Below are experts of layer 5 (counted from 0) of a mixture-of-experts language model. Rows are named router (the router's row for the expert), up (a neuron's input weights, with its number) and show model dimensions 0-191. Each number is 200 + 20 x the weight over its row's rms, rounded and kept within 0 to 999.
After each expert's rows: a language model's description of what the expert responds to. This comes from a sample of Wikipedia text that the model never trained on.

# expert 52
router,213,230,242,188,218,212,209,189,214,198,237,226,171,195,180,183,199,163,179,209,229,194,162,205,219,183,224,230,182,209,233,201,178,175,217,217,185,242,198,225,219,183,214,196,224,173,192,195,214,189,220,213,186,164,179,217,235,202,223,179,187,199,170,196,230,188,215,229,233,241,220,190,185,178,194,199,222,214,161,185,164,173,186,189,174,195,213,183,234,205,214,213,214,185,172,216,181,179,204,197,238,185,197,184,232,203,224,177,161,177,193,184,171,197,223,186,195,217,208,166,215,205,178,223,184,195,214,167,231,209,203,222,201,214,185,194,178,192,180,195,224,219,183,219,211,194,224,197,180,185,218,208,213,234,216,188,179,201,167,207,193,214,188,184,168,209,227,199,206,221,157,207,208,188,190,201,182,193,211,210,185,185,229,176,221,228,204,204,163,180,200,205
up2,180,202,219,208,222,207,195,194,196,189,218,160,217,212,215,201,187,221,200,201,155,178,200,220,199,157,197,195,190,186,197,181,166,219,183,200,169,241,195,200,170,240,168,183,197,196,149,194,193,201,184,234,215,207,238,189,235,219,227,196,164,232,195,196,217,203,184,196,231,211,219,188,242,200,185,184,213,195,203,215,168,180,208,177,194,171,212,211,215,205,212,212,185,199,185,177,187,207,206,193,203,182,232,207,231,195,214,163,182,208,205,204,188,210,221,190,210,183,232,190,179,179,186,206,193,154,197,205,174,219,198,163,214,188,197,220,190,204,238,228,251,237,240,221,205,180,212,196,214,182,214,238,226,215,222,203,199,217,193,213,197,194,164,215,208,212,199,176,213,214,185,220,190,207,198,232,202,185,185,229,209,235,219,226,188,206,192,194,196,162,168,170
It responds to: Name and word endings. Final pieces of proper names, brands and technical words, such as Lobsang, Brose, Gatorade, bacterium, Mamluk.

# expert 20
router,210,238,229,190,193,196,197,210,199,209,199,231,171,217,217,199,169,168,177,216,236,179,174,178,181,201,223,199,186,202,210,215,187,203,202,192,209,222,202,179,197,173,207,208,226,183,215,197,191,173,218,231,186,169,169,232,220,166,233,169,203,193,177,188,202,154,217,224,228,221,230,183,165,186,193,180,218,207,157,163,185,188,173,181,179,224,191,175,222,205,179,216,204,185,169,211,198,191,195,183,225,186,206,195,220,214,227,199,164,197,185,203,172,202,182,193,199,222,180,167,201,184,184,237,172,193,190,186,232,219,227,212,184,229,176,196,176,204,191,204,200,222,189,239,227,203,234,200,180,186,224,214,207,239,240,203,199,175,195,190,200,185,189,194,148,202,201,201,205,202,166,221,205,186,183,195,211,230,205,220,181,174,204,186,212,225,206,185,178,185,219,228
up6,200,192,186,230,183,173,163,222,201,213,179,256,217,193,205,193,179,212,198,197,214,208,200,176,206,203,168,212,200,200,210,208,176,181,204,221,190,224,178,209,195,192,224,203,225,166,209,195,201,158,170,203,236,195,224,204,211,187,221,215,201,210,179,237,179,202,198,218,199,206,202,208,192,222,202,203,203,238,176,171,197,234,235,251,186,208,187,207,196,185,158,182,195,207,219,191,190,166,225,208,221,200,213,228,192,227,224,179,168,206,211,199,206,204,169,203,191,148,233,199,221,210,204,198,185,232,219,189,214,191,224,194,192,211,223,201,220,213,193,187,189,203,174,194,258,219,205,215,182,185,204,195,172,223,211,209,202,183,213,220,215,214,190,207,163,219,219,213,211,199,167,214,189,203,175,203,219,228,202,219,201,178,160,213,160,151,190,227,245,224,197,221
It responds to: Acronym and name pieces. Capital-letter pieces inside acronyms and proper names, e.g. FAR'C', LGB'T'Q, V'O'D, plus words like TV, Force, Company.

# expert 53
router,232,214,215,198,197,215,206,211,204,165,208,214,187,189,222,182,180,184,170,216,228,174,167,202,201,194,209,187,220,195,233,190,192,194,201,214,193,220,221,181,207,163,230,197,215,206,210,203,212,181,182,247,164,205,165,252,180,183,222,196,192,207,217,172,210,204,227,174,210,211,203,203,235,187,195,189,201,201,187,189,197,195,194,179,184,193,197,204,207,231,160,219,177,202,166,222,188,190,196,182,247,187,156,207,230,226,177,168,188,208,202,216,182,219,213,170,212,243,201,197,168,198,201,219,171,196,189,200,218,237,178,263,199,223,161,233,200,215,192,224,202,181,182,215,197,212,221,167,169,203,200,217,204,226,195,198,196,197,194,203,155,191,209,174,179,165,219,182,211,196,170,212,200,192,182,196,177,219,199,209,175,171,215,163,217,196,195,180,183,190,217,207
up1,194,170,160,194,186,192,235,210,250,220,182,176,178,193,220,186,186,175,186,233,200,206,222,164,203,187,218,195,219,181,208,220,193,216,213,216,191,188,205,173,179,208,190,209,192,205,213,218,203,200,193,196,163,171,205,166,194,185,245,210,221,204,202,203,185,226,186,177,164,193,208,193,279,218,204,224,194,216,190,215,222,192,241,179,190,174,210,165,226,182,213,202,197,217,220,204,214,190,189,204,228,206,167,199,195,185,186,205,214,208,167,221,212,218,204,187,212,202,171,170,176,201,192,178,256,234,187,222,198,175,222,186,233,211,195,172,202,178,190,202,179,173,200,205,173,185,213,204,225,177,196,204,212,195,227,178,191,226,201,222,164,191,220,222,183,184,209,206,145,195,169,184,189,199,199,200,202,228,200,206,178,188,200,186,165,234,200,186,217,194,192,206
It responds to: Words after the. The word the itself and words right after the or of in fixed phrases, such as United States, first time, post-war, National.

# expert 0
router,223,194,216,188,177,199,197,237,188,199,208,230,172,212,226,206,208,188,182,220,217,199,137,198,203,198,226,243,197,197,246,193,198,200,202,232,212,204,214,196,185,191,216,195,216,178,200,182,197,197,191,201,183,177,196,229,203,199,210,171,213,180,206,181,200,192,249,226,232,209,209,182,215,187,225,217,177,200,168,185,198,188,181,210,199,179,243,193,190,180,177,239,167,216,209,231,203,192,180,188,201,201,170,200,207,207,195,188,180,217,211,190,176,209,189,159,207,231,183,184,176,224,187,191,164,219,198,182,238,227,200,233,172,213,163,199,190,199,198,184,202,186,180,196,198,180,239,180,146,167,212,206,206,202,197,205,192,160,204,163,214,200,163,206,156,189,194,183,203,191,147,209,213,210,185,220,190,209,192,177,173,192,206,192,217,218,180,217,209,195,225,228
up5,215,208,236,201,190,169,199,195,198,207,237,233,187,174,241,212,181,193,199,183,217,208,193,176,206,215,179,193,207,175,203,196,212,229,219,239,193,180,239,206,212,225,194,187,179,223,209,230,199,211,206,150,237,176,198,195,184,204,180,172,198,203,222,229,178,212,185,210,206,193,200,201,227,207,219,208,182,207,234,201,212,222,194,243,193,191,191,182,200,223,213,186,165,202,168,209,203,178,214,199,225,181,182,192,215,197,210,183,206,233,223,175,189,181,162,216,171,221,177,233,226,218,200,185,231,212,226,173,208,180,173,220,178,215,199,195,237,188,217,218,192,176,190,182,201,170,243,163,186,184,202,199,215,234,206,204,187,173,204,199,180,226,215,185,209,193,201,197,220,202,189,186,233,191,162,220,183,185,229,191,231,188,181,208,157,230,195,192,238,187,234,212
It responds to: Determiners in titles. Articles and possessives (the, a, 's, his, their) opening noun phrases, strongest inside quoted song or film titles and tables.

# expert 33
router,233,193,210,205,178,195,196,169,216,208,238,216,205,221,192,180,179,205,163,199,199,202,193,196,211,199,236,200,161,174,192,241,171,205,220,206,214,190,204,195,197,214,212,173,186,199,248,199,192,184,195,203,199,174,183,217,222,188,194,167,195,194,201,178,200,196,204,207,216,175,196,184,193,173,187,173,223,202,185,193,187,180,209,222,189,234,202,136,209,219,209,191,243,232,191,223,233,208,183,167,223,192,186,172,226,218,223,193,182,209,196,201,194,188,204,163,207,198,203,203,209,205,179,219,133,216,181,194,243,212,185,199,188,229,186,195,189,204,221,188,205,220,196,221,215,178,229,195,187,206,213,237,220,209,243,188,189,231,208,185,194,162,194,230,179,200,196,201,173,228,195,191,208,201,210,241,178,238,192,225,199,188,194,162,208,241,218,202,187,165,196,207
up1,214,249,201,193,180,201,203,230,188,187,197,190,177,195,174,228,267,165,187,195,166,202,230,174,207,176,185,180,202,159,211,202,149,217,196,226,195,202,174,219,169,185,184,214,186,217,181,186,172,195,232,174,200,217,217,205,193,211,204,194,161,198,170,195,189,219,185,197,186,203,175,192,205,211,179,181,201,233,171,231,178,212,181,195,195,196,201,175,195,226,223,219,170,209,206,133,233,178,226,196,172,192,204,201,183,228,178,228,207,212,179,207,193,219,242,218,191,174,204,218,217,214,207,190,208,200,156,172,220,162,206,181,193,203,218,178,196,186,186,192,159,189,210,221,223,193,207,205,174,189,189,211,215,181,208,196,190,182,173,186,206,177,179,196,206,230,198,221,190,211,177,186,213,211,186,214,219,185,207,217,188,202,238,200,180,197,184,211,176,230,206,196
It responds to: Spaces in measurements, dates. Spaces, parentheses and unit tokens around numbers in dates, heights, coordinates and population figures, such as 2.08 m (6 ft, °N, km, age.

# expert 50
router,211,208,203,201,169,207,171,186,221,211,177,240,157,210,189,205,176,154,186,211,233,178,165,200,223,200,241,191,193,195,211,210,213,159,203,212,221,183,172,196,170,189,214,206,246,207,220,220,191,199,218,230,176,184,186,236,210,216,227,168,203,187,202,179,223,187,253,194,185,207,221,206,187,186,186,142,200,202,195,158,205,192,208,195,196,216,200,160,213,192,200,200,177,187,174,228,193,185,189,192,185,198,186,176,202,189,190,213,203,217,202,193,222,199,222,184,199,224,213,175,175,193,173,203,167,195,219,175,244,235,196,265,189,218,200,191,200,187,193,190,191,229,201,218,205,209,201,223,190,168,227,223,196,190,213,198,210,193,181,185,209,178,187,162,201,213,195,178,210,204,188,231,222,198,208,215,184,202,225,205,147,164,205,203,191,199,211,194,189,213,211,179
up5,223,188,210,211,224,171,204,222,205,198,178,181,218,195,192,165,196,209,220,198,218,215,260,178,198,174,216,177,189,190,183,185,184,200,197,198,172,209,211,222,177,216,228,178,202,175,215,199,184,228,186,214,210,185,198,177,169,185,160,178,180,183,187,213,204,234,193,216,178,170,198,193,182,183,193,213,227,169,218,217,195,221,223,202,223,172,187,219,188,216,199,191,192,169,227,202,201,150,207,208,168,217,205,219,177,235,182,204,255,202,189,210,231,215,236,208,164,232,208,216,195,200,207,192,187,194,204,203,219,217,173,192,212,180,227,188,223,183,203,219,164,198,232,186,224,178,192,200,190,151,232,202,224,162,194,179,181,226,199,195,192,233,227,186,204,206,213,207,214,196,177,207,214,195,220,186,184,241,218,169,216,236,199,186,185,193,239,190,213,198,196,176
It responds to: Copulas and commas. Commas, and, and forms of be (was, is, were, are) after a subject noun in descriptive prose; also commas inside numbers and scores.

# expert 27
router,210,197,219,191,195,221,138,199,211,205,200,227,193,185,199,188,211,164,211,189,223,174,179,219,197,188,219,212,171,224,224,209,228,187,176,232,222,197,222,192,202,205,202,207,200,217,221,186,225,204,212,213,180,184,194,224,198,171,240,197,214,200,200,203,206,186,230,210,210,248,220,209,182,217,223,195,213,156,164,203,189,191,182,189,219,189,190,163,253,219,201,225,196,183,213,232,184,173,208,180,227,200,189,183,202,208,184,184,187,215,191,190,178,229,196,186,199,233,143,151,189,203,195,220,180,197,158,184,228,210,204,210,200,199,176,227,188,219,192,201,204,211,202,224,179,200,213,205,172,200,226,253,194,205,234,206,219,217,183,197,200,183,188,217,145,217,190,208,164,209,193,245,201,204,176,198,192,194,180,197,179,195,211,182,238,201,231,197,195,197,211,197
up0,225,249,199,207,218,210,184,181,218,207,216,194,191,193,227,212,189,185,212,193,208,191,210,175,181,204,202,187,214,187,182,194,199,170,236,186,208,190,198,196,209,187,187,192,232,215,190,188,203,177,208,212,167,180,247,202,202,225,242,209,201,207,185,232,190,194,214,184,229,207,184,199,216,212,206,192,201,208,185,209,190,211,167,197,225,183,204,187,228,189,224,158,183,182,205,242,206,193,188,231,216,219,206,229,197,215,181,210,211,192,193,204,205,208,208,183,141,169,209,197,181,192,178,226,246,196,158,157,197,196,168,196,192,196,206,220,189,188,169,211,154,219,226,196,202,192,223,207,191,241,190,229,217,203,206,204,185,212,203,193,178,155,209,230,188,163,203,220,148,206,208,199,188,191,208,230,219,194,193,188,208,196,217,184,209,145,183,203,254,229,205,169
It responds to: Word-initial capitals after quotes. Word-initial letter pieces, often capitals, after an opening quote, parenthesis or paragraph break, as in "40 Years Gatherins", (Prestige, Fenton.

# expert 46
router,235,235,205,178,200,211,224,206,203,187,248,223,168,212,200,204,186,165,169,208,224,198,170,206,194,166,220,212,192,181,229,226,184,201,219,192,203,221,194,224,212,184,220,221,191,178,196,187,199,194,199,219,192,172,198,204,223,188,224,160,203,196,184,200,217,186,219,230,204,220,216,169,186,173,194,187,188,196,179,169,178,194,173,204,196,209,195,164,221,226,189,205,205,201,172,215,182,190,166,183,225,188,190,187,205,213,219,188,178,189,209,176,168,216,229,196,208,231,174,188,214,209,211,241,178,202,194,164,231,202,198,218,172,193,179,202,150,192,172,186,230,230,182,223,180,197,218,190,157,161,221,222,218,233,192,214,195,160,191,197,224,208,195,173,180,180,242,189,218,198,151,209,206,202,190,211,186,223,209,218,188,178,227,176,212,222,195,199,174,187,223,203
up6,233,196,156,247,213,189,203,211,174,190,237,222,173,243,216,188,222,208,194,171,159,223,211,178,191,227,187,200,232,172,199,198,189,189,250,166,190,189,206,188,220,180,202,207,184,214,224,192,212,225,163,194,227,202,172,171,193,189,201,210,190,189,208,229,219,190,156,204,185,225,227,191,205,193,205,204,193,190,213,189,189,175,188,196,224,162,182,167,175,184,175,167,170,192,186,222,184,201,214,213,168,195,181,198,179,203,231,216,222,188,196,189,183,206,210,204,216,205,192,198,187,222,188,206,198,187,210,190,191,201,218,234,183,197,166,219,162,172,204,224,197,215,186,179,188,185,231,215,201,195,139,201,242,198,228,234,182,181,215,193,181,218,188,220,215,198,191,227,232,229,198,206,209,174,233,216,213,180,196,201,228,212,221,204,179,192,217,198,210,216,192,214
It responds to: Word-final endings. Final pieces completing ordinary words and some adjectives, such as clay, chicken, today, reconnaissance, original, version.

# expert 24
router,184,225,218,212,181,216,171,191,197,196,214,231,158,247,212,203,189,158,205,204,230,183,190,196,198,177,235,200,182,226,197,194,211,193,227,217,223,195,203,176,217,185,204,226,198,193,217,205,183,212,207,202,176,179,213,231,199,189,227,191,214,207,198,209,208,171,209,209,213,263,227,189,174,181,184,185,225,175,188,200,183,169,170,193,209,193,216,157,247,208,209,217,190,180,200,241,212,177,200,166,227,190,210,199,211,196,214,187,179,198,232,219,173,204,193,179,204,205,198,168,195,208,221,203,175,208,143,218,238,214,180,223,226,238,199,235,182,169,199,192,190,233,199,209,191,205,199,207,192,181,225,227,216,224,246,194,219,198,218,209,181,177,213,203,168,202,216,205,171,226,186,225,188,208,176,183,204,204,196,205,171,181,198,171,206,213,221,196,203,189,217,233
up2,226,218,187,217,220,211,163,211,212,197,202,187,173,226,195,199,182,228,191,202,163,211,192,172,215,240,183,219,187,210,213,187,218,175,192,202,220,201,209,219,198,176,218,221,207,201,185,204,219,191,229,206,226,183,194,213,192,192,179,187,159,198,186,225,189,202,199,193,197,223,179,230,209,223,210,185,202,212,199,196,184,203,217,182,204,210,185,238,208,223,223,196,196,193,149,248,215,184,215,215,218,184,202,215,202,200,183,215,178,212,251,205,185,183,171,209,175,186,216,201,139,208,186,194,224,219,185,243,197,187,191,166,211,210,214,178,198,193,185,200,184,178,162,185,188,188,213,241,170,208,206,233,177,214,192,222,206,173,199,179,195,188,206,217,205,241,228,187,151,170,208,182,216,153,211,181,207,171,161,167,189,199,203,215,168,200,207,213,241,197,185,185
It responds to: Word-initial single letters. Single-letter first pieces of words (T, B, K, H, M, S), often after periods, parentheses or quotes, e.g. T-oungoo, H-ence.

# expert 56
router,204,195,220,190,213,207,212,192,206,220,213,221,168,227,229,214,179,172,199,213,205,180,187,186,213,191,257,191,195,192,189,209,169,184,209,207,213,202,184,174,205,201,241,213,214,191,230,196,183,200,184,225,165,191,183,229,236,179,197,196,164,207,187,209,189,180,204,219,212,202,240,205,191,166,187,197,212,174,160,161,196,155,197,178,204,217,192,207,209,213,182,203,226,219,187,182,215,197,193,179,230,206,167,218,224,201,223,181,173,206,189,198,190,218,184,198,255,212,201,191,201,174,198,221,177,166,178,190,223,244,220,196,184,186,177,192,155,187,208,217,223,237,221,228,219,221,214,201,189,183,210,207,202,239,229,175,208,219,198,191,176,191,178,225,173,171,233,174,187,222,203,191,216,173,185,213,172,232,188,233,186,189,206,193,199,217,234,194,180,187,217,198
up6,201,207,224,212,205,198,241,176,182,189,148,200,188,194,249,206,209,223,228,189,161,188,212,218,232,175,188,191,174,172,180,214,211,233,183,184,183,211,181,171,246,185,219,201,197,195,204,181,196,210,196,166,170,208,223,158,182,198,206,228,229,194,160,209,204,177,201,209,183,225,185,197,213,185,189,236,209,202,217,184,181,160,185,205,170,181,191,217,191,175,216,176,206,216,206,201,190,223,171,179,211,181,156,198,209,200,195,190,215,220,190,194,207,205,193,180,244,209,212,194,210,206,164,236,171,184,213,226,201,176,211,190,164,174,205,205,185,184,205,187,197,205,211,172,177,228,205,174,219,200,201,214,241,187,203,228,209,204,202,172,199,208,199,220,190,189,215,251,177,247,190,205,226,207,226,221,184,203,181,188,177,220,224,202,216,179,214,210,217,179,184,190
It responds to: Infobox and heading fragments. Capital-letter pieces and line breaks in infoboxes, codes and section headings, e.g. IUPA'C', R'IA'A, See also, FIPS code lines.

# expert 5
router,201,229,218,211,207,203,164,183,224,202,184,225,170,220,213,167,212,195,225,205,222,221,176,190,222,219,224,206,180,207,219,200,205,177,185,211,245,209,188,234,235,203,214,197,198,143,222,210,205,215,251,209,170,195,186,227,207,217,219,185,231,209,200,189,185,177,227,184,231,214,223,178,191,206,199,192,221,180,190,197,209,179,202,206,159,208,189,200,244,221,226,222,224,223,190,233,190,209,203,186,193,208,187,205,234,202,178,180,155,188,212,219,181,246,211,170,211,233,191,179,173,172,188,213,190,189,211,181,201,172,217,234,212,244,188,193,161,201,186,158,226,226,184,221,190,170,218,192,182,191,200,226,202,237,209,194,208,183,214,188,207,175,224,204,188,194,185,211,178,229,182,212,215,193,186,192,213,205,184,212,191,185,206,202,234,213,222,207,180,186,199,188
up2,222,216,183,218,184,236,225,209,198,181,169,194,236,176,183,205,202,187,199,216,195,221,207,200,226,235,216,158,194,178,211,207,201,233,166,205,222,225,209,174,211,204,193,195,198,213,199,202,198,195,213,153,188,217,159,254,211,215,179,194,188,213,233,196,190,199,213,214,243,213,196,208,210,216,236,195,233,177,210,225,187,212,195,202,209,209,164,192,197,210,203,168,207,212,196,192,196,210,250,231,236,206,209,225,203,202,188,199,260,188,225,235,242,210,202,202,183,167,209,199,204,187,207,210,212,226,221,226,158,177,193,244,247,181,183,211,230,209,206,218,195,220,184,188,200,199,197,195,181,225,196,201,195,226,190,200,201,191,181,211,205,185,188,205,222,250,183,188,173,203,201,204,210,207,232,219,181,209,227,197,199,194,170,192,211,184,239,197,192,215,175,207
It responds to: Foreign-word fragments. Letter pieces inside non-English names and scripts, such as accented letters in Slavic, French or Japanese names and LaTeX symbols, like Lo-zh-kin, é, á.

# expert 54
router,206,226,204,215,176,218,172,191,245,193,204,223,196,206,206,213,172,175,201,204,238,196,153,169,202,184,234,233,188,183,206,203,208,189,191,219,198,205,196,195,184,202,225,225,197,188,249,212,203,179,201,205,175,175,190,215,197,173,231,175,165,220,209,164,216,191,202,180,221,213,210,203,204,188,218,176,210,202,185,172,191,196,170,200,186,184,198,170,219,198,223,201,209,199,186,237,185,184,178,167,225,202,221,183,215,201,205,196,188,232,187,153,156,222,206,196,219,242,181,187,159,180,169,227,171,191,204,184,226,223,180,230,163,199,206,200,177,160,193,177,220,248,205,202,200,232,219,189,191,183,197,213,199,216,229,192,218,171,165,205,220,179,183,197,190,194,224,215,185,217,187,203,197,187,177,195,187,209,220,225,196,167,243,198,221,204,205,224,202,189,209,212
up0,189,155,190,215,180,186,175,187,220,203,202,205,186,219,208,202,183,232,203,178,169,221,193,157,191,189,211,203,211,228,187,215,213,221,188,201,198,177,240,210,207,227,204,198,167,216,204,223,227,260,194,232,189,223,177,212,179,195,187,183,212,219,214,212,204,249,169,202,184,164,200,173,174,200,206,200,186,192,216,192,203,181,182,223,223,212,189,185,266,202,231,183,216,178,155,201,203,221,216,208,214,226,208,168,259,202,192,195,210,221,148,173,196,200,212,215,238,211,186,210,178,188,192,214,177,205,214,178,171,212,211,201,195,160,208,188,229,193,198,216,184,188,184,204,214,208,213,219,193,188,203,209,189,208,196,209,204,224,236,183,173,195,211,200,175,190,189,219,184,183,190,188,178,213,181,204,203,217,204,193,209,195,225,247,204,213,175,194,246,186,186,203
It responds to: Punctuation and prepositions. Commas, periods, colons and prepositions (in, of, at, by, to) linking clauses, as in may refer to, Headquarters:.

# expert 3
router,217,197,240,194,193,196,172,198,199,188,195,219,206,229,192,187,201,196,190,200,218,219,182,196,207,222,221,218,146,186,206,209,184,214,212,185,225,203,210,206,190,192,202,157,195,196,239,180,212,166,191,212,198,182,229,213,181,224,188,202,224,193,197,194,187,176,210,199,202,206,217,194,184,185,190,183,202,216,176,168,159,190,220,196,211,236,205,166,202,229,187,198,202,220,205,220,215,193,206,194,216,201,183,181,237,238,215,189,185,184,218,212,224,171,199,183,221,221,206,173,193,219,192,196,133,219,193,222,209,238,190,222,202,207,171,201,197,194,173,178,230,203,216,227,184,170,240,195,175,218,204,211,210,205,208,218,216,182,183,192,211,167,188,169,148,208,199,194,185,208,202,203,219,201,181,255,195,243,179,218,177,151,214,179,232,230,237,218,198,203,219,224
up6,215,169,177,186,220,205,202,205,185,200,223,206,197,192,209,196,237,156,206,197,228,221,220,193,188,194,203,221,216,194,221,186,192,213,194,235,204,219,214,190,213,212,208,178,215,195,194,194,221,184,175,219,185,245,163,194,178,213,146,204,215,164,200,214,217,212,210,182,193,197,178,189,210,210,209,202,214,176,173,209,190,233,204,199,210,192,207,193,220,187,209,169,224,196,184,174,250,174,223,192,189,242,175,192,192,228,199,174,204,181,210,188,223,213,178,205,190,209,214,218,189,193,195,177,212,227,195,214,191,188,202,196,199,181,217,192,175,218,215,182,211,199,216,198,235,217,161,216,178,204,193,229,215,234,223,192,202,221,171,196,220,165,187,178,185,192,236,243,166,196,183,179,218,193,250,180,158,162,181,220,178,188,159,212,190,216,191,198,238,233,172,233
It responds to: Spaces before numbers. Space tokens standing before numbers, mainly years, scores and stats in prose and tables, plus en dashes in scores, such as 7–6, on 1 April.

# expert 60
router,215,214,205,201,201,218,181,212,209,178,206,219,161,206,223,199,197,189,182,208,233,197,160,206,194,175,232,204,204,182,241,201,199,201,200,212,219,200,210,201,187,179,198,213,226,192,215,220,177,184,173,251,175,193,177,228,200,182,234,201,186,214,206,182,216,197,243,195,219,241,201,183,224,182,219,172,190,179,174,172,213,178,168,192,183,194,230,211,201,213,190,228,192,193,194,229,183,210,151,171,220,194,172,197,227,227,196,181,201,213,187,195,194,205,226,166,201,235,197,188,172,199,172,221,165,216,213,175,223,218,189,253,198,207,173,212,195,202,181,211,200,186,198,223,199,197,212,157,158,187,191,197,214,209,187,203,186,165,197,170,190,193,190,197,180,181,198,163,225,196,154,232,202,176,171,205,192,223,200,196,169,164,208,185,204,192,191,217,170,196,227,221
up5,211,191,220,181,177,181,184,230,204,144,195,223,190,225,184,193,172,223,182,190,226,177,192,188,220,214,209,200,187,201,179,200,165,236,174,201,219,168,226,197,190,174,201,202,157,205,199,186,168,170,206,224,228,212,205,227,199,201,211,167,196,198,231,208,231,213,176,192,228,210,200,218,209,227,221,221,211,216,148,226,198,181,214,207,207,203,213,208,217,215,199,212,180,199,227,226,192,209,200,191,206,187,170,211,208,185,175,201,189,198,244,178,184,189,189,166,207,173,194,198,193,202,234,207,237,183,205,184,196,226,211,169,233,203,196,221,208,232,169,205,172,205,234,198,175,209,225,183,206,183,221,184,198,220,162,181,199,232,199,229,205,207,201,173,228,181,147,212,186,222,211,208,189,212,206,208,190,202,203,187,169,201,181,208,202,166,189,249,228,175,202,224
It responds to: Articles in running prose. The, a, his, this in flowing narrative sentences, often after of or in, as in was the most significant, the other hand.

# expert 41
router,223,187,207,184,206,200,167,197,202,183,198,215,196,205,208,200,172,187,181,213,260,191,188,194,177,195,201,225,182,202,200,179,176,172,223,191,197,239,210,227,180,171,223,207,219,199,209,204,204,204,198,257,214,181,194,234,236,185,217,196,197,192,203,209,202,165,221,204,213,229,233,193,221,189,199,195,205,199,180,205,171,168,201,177,169,168,198,159,181,190,223,231,213,224,202,234,198,188,161,190,241,170,192,214,197,216,217,188,182,167,196,167,197,209,186,160,206,217,181,172,165,203,223,190,192,190,203,191,226,214,200,194,201,232,205,234,189,189,207,196,200,204,175,221,183,220,203,214,178,174,215,209,233,204,212,205,194,203,219,205,216,151,196,193,161,173,203,188,139,196,197,220,238,193,174,216,195,203,223,200,201,199,222,179,204,218,230,180,175,173,213,207
up2,180,198,214,225,194,203,168,222,190,208,186,191,222,220,184,215,220,174,220,171,220,191,186,195,232,226,209,192,207,178,168,217,192,191,191,211,176,195,188,194,174,180,196,153,181,199,196,198,167,191,207,151,211,225,193,209,168,203,199,161,209,217,186,202,208,204,200,205,202,205,211,192,192,172,230,193,208,200,230,211,181,160,197,197,232,138,170,180,204,191,207,184,205,175,192,175,211,233,215,191,215,195,195,223,193,208,213,196,209,235,192,173,197,230,220,208,201,233,205,215,201,194,162,177,194,210,250,194,207,172,209,173,170,191,216,209,198,203,192,240,192,235,177,204,196,170,207,223,221,221,201,222,197,194,206,247,209,225,181,205,168,236,187,183,178,200,197,179,163,193,214,172,213,190,205,249,230,202,200,192,207,178,200,201,189,173,174,239,197,161,188,190
It responds to: Proper name starts. Capitalized first pieces of personal, place and taxonomic names, often at a sentence or list start, such as Am, Z, Ro, Mo, Sa.

# expert 58
router,182,196,215,161,228,213,191,212,235,192,222,197,179,190,195,176,210,192,166,216,211,189,158,178,208,185,210,204,191,177,242,218,205,187,207,193,199,212,207,199,229,196,215,201,195,189,204,187,184,170,212,242,187,185,165,228,197,181,204,147,176,195,178,172,195,188,218,218,207,244,204,167,171,199,172,196,221,195,182,174,199,190,181,205,183,219,199,172,217,199,197,219,222,213,160,225,176,188,188,192,215,197,192,202,212,233,199,200,155,240,180,176,183,194,192,208,240,214,219,192,163,195,162,198,190,196,214,167,216,211,213,195,185,197,192,197,202,218,205,192,204,197,196,225,211,200,228,223,211,223,233,202,233,230,226,196,184,185,160,187,197,185,173,191,172,196,215,213,192,191,177,209,233,210,220,203,194,200,213,199,204,157,217,183,235,226,204,164,168,171,239,175
up0,170,186,210,185,199,177,209,203,210,218,199,192,224,207,203,223,211,215,205,209,176,218,186,204,178,208,186,207,209,216,218,205,204,179,232,200,148,194,188,180,172,207,239,184,181,188,214,205,171,202,220,200,179,184,167,170,221,201,189,194,221,183,166,241,202,189,197,202,218,198,203,181,192,197,201,242,191,189,223,157,178,224,231,228,210,236,197,205,222,217,205,199,197,191,193,151,191,187,202,246,215,214,215,231,204,215,172,187,268,205,207,225,206,234,178,196,221,184,209,193,200,178,213,244,180,214,232,198,213,246,229,207,190,207,200,179,209,205,225,182,195,183,239,181,226,198,192,194,201,172,188,190,208,194,211,220,200,181,210,170,176,259,205,197,221,172,184,187,189,211,213,193,205,220,205,220,188,195,208,217,202,166,179,223,166,189,220,166,194,200,213,200
It responds to: Place name endings. Ending pieces of place and person names plus country names, such as Canaveses, Alighieri, Krapina, States, France.

# expert 13
router,181,185,196,200,184,208,165,193,229,176,176,249,172,206,214,198,170,172,190,231,199,175,177,218,205,189,244,182,174,222,203,224,199,160,201,221,237,176,197,188,200,168,214,193,239,204,227,234,213,215,206,205,183,195,177,229,200,215,227,190,199,209,173,174,215,207,217,224,210,191,214,200,204,175,190,166,205,175,201,181,197,184,185,206,216,205,209,144,174,191,170,219,216,190,187,213,198,189,161,180,182,172,192,197,208,226,216,175,195,232,218,207,212,198,196,168,199,218,182,191,185,186,157,222,172,209,210,188,221,215,202,259,207,221,192,205,209,195,199,175,176,237,194,211,181,203,200,232,189,190,236,230,198,212,245,196,199,202,178,198,239,189,194,186,194,214,216,186,203,184,177,220,215,168,186,211,177,211,229,221,174,170,218,198,204,196,223,192,197,189,189,210
up8,192,163,181,228,202,204,206,231,215,212,223,197,194,176,241,203,216,219,204,217,223,195,191,204,172,211,210,190,248,192,219,207,193,196,225,204,216,205,170,171,226,218,206,215,218,193,198,226,211,223,207,188,202,185,208,157,182,206,217,210,201,222,186,205,189,181,224,220,190,207,190,217,217,170,193,170,196,207,195,171,203,160,213,219,261,170,240,217,165,211,177,247,207,230,215,206,180,167,185,226,200,198,188,169,178,190,189,190,201,228,220,221,193,200,196,172,233,202,199,201,185,203,197,205,219,160,189,220,208,216,189,203,159,160,227,146,187,189,212,205,176,209,188,229,212,187,227,202,212,185,186,174,204,178,184,185,197,207,222,198,190,188,184,215,200,197,183,199,183,167,192,199,187,188,163,161,237,215,198,169,201,192,218,178,194,192,164,203,229,199,169,205
It responds to: Auxiliaries and adverbs. Forms of be and have, to, not and the adverbs or participles that follow them in clauses, such as was, is, mainly, made.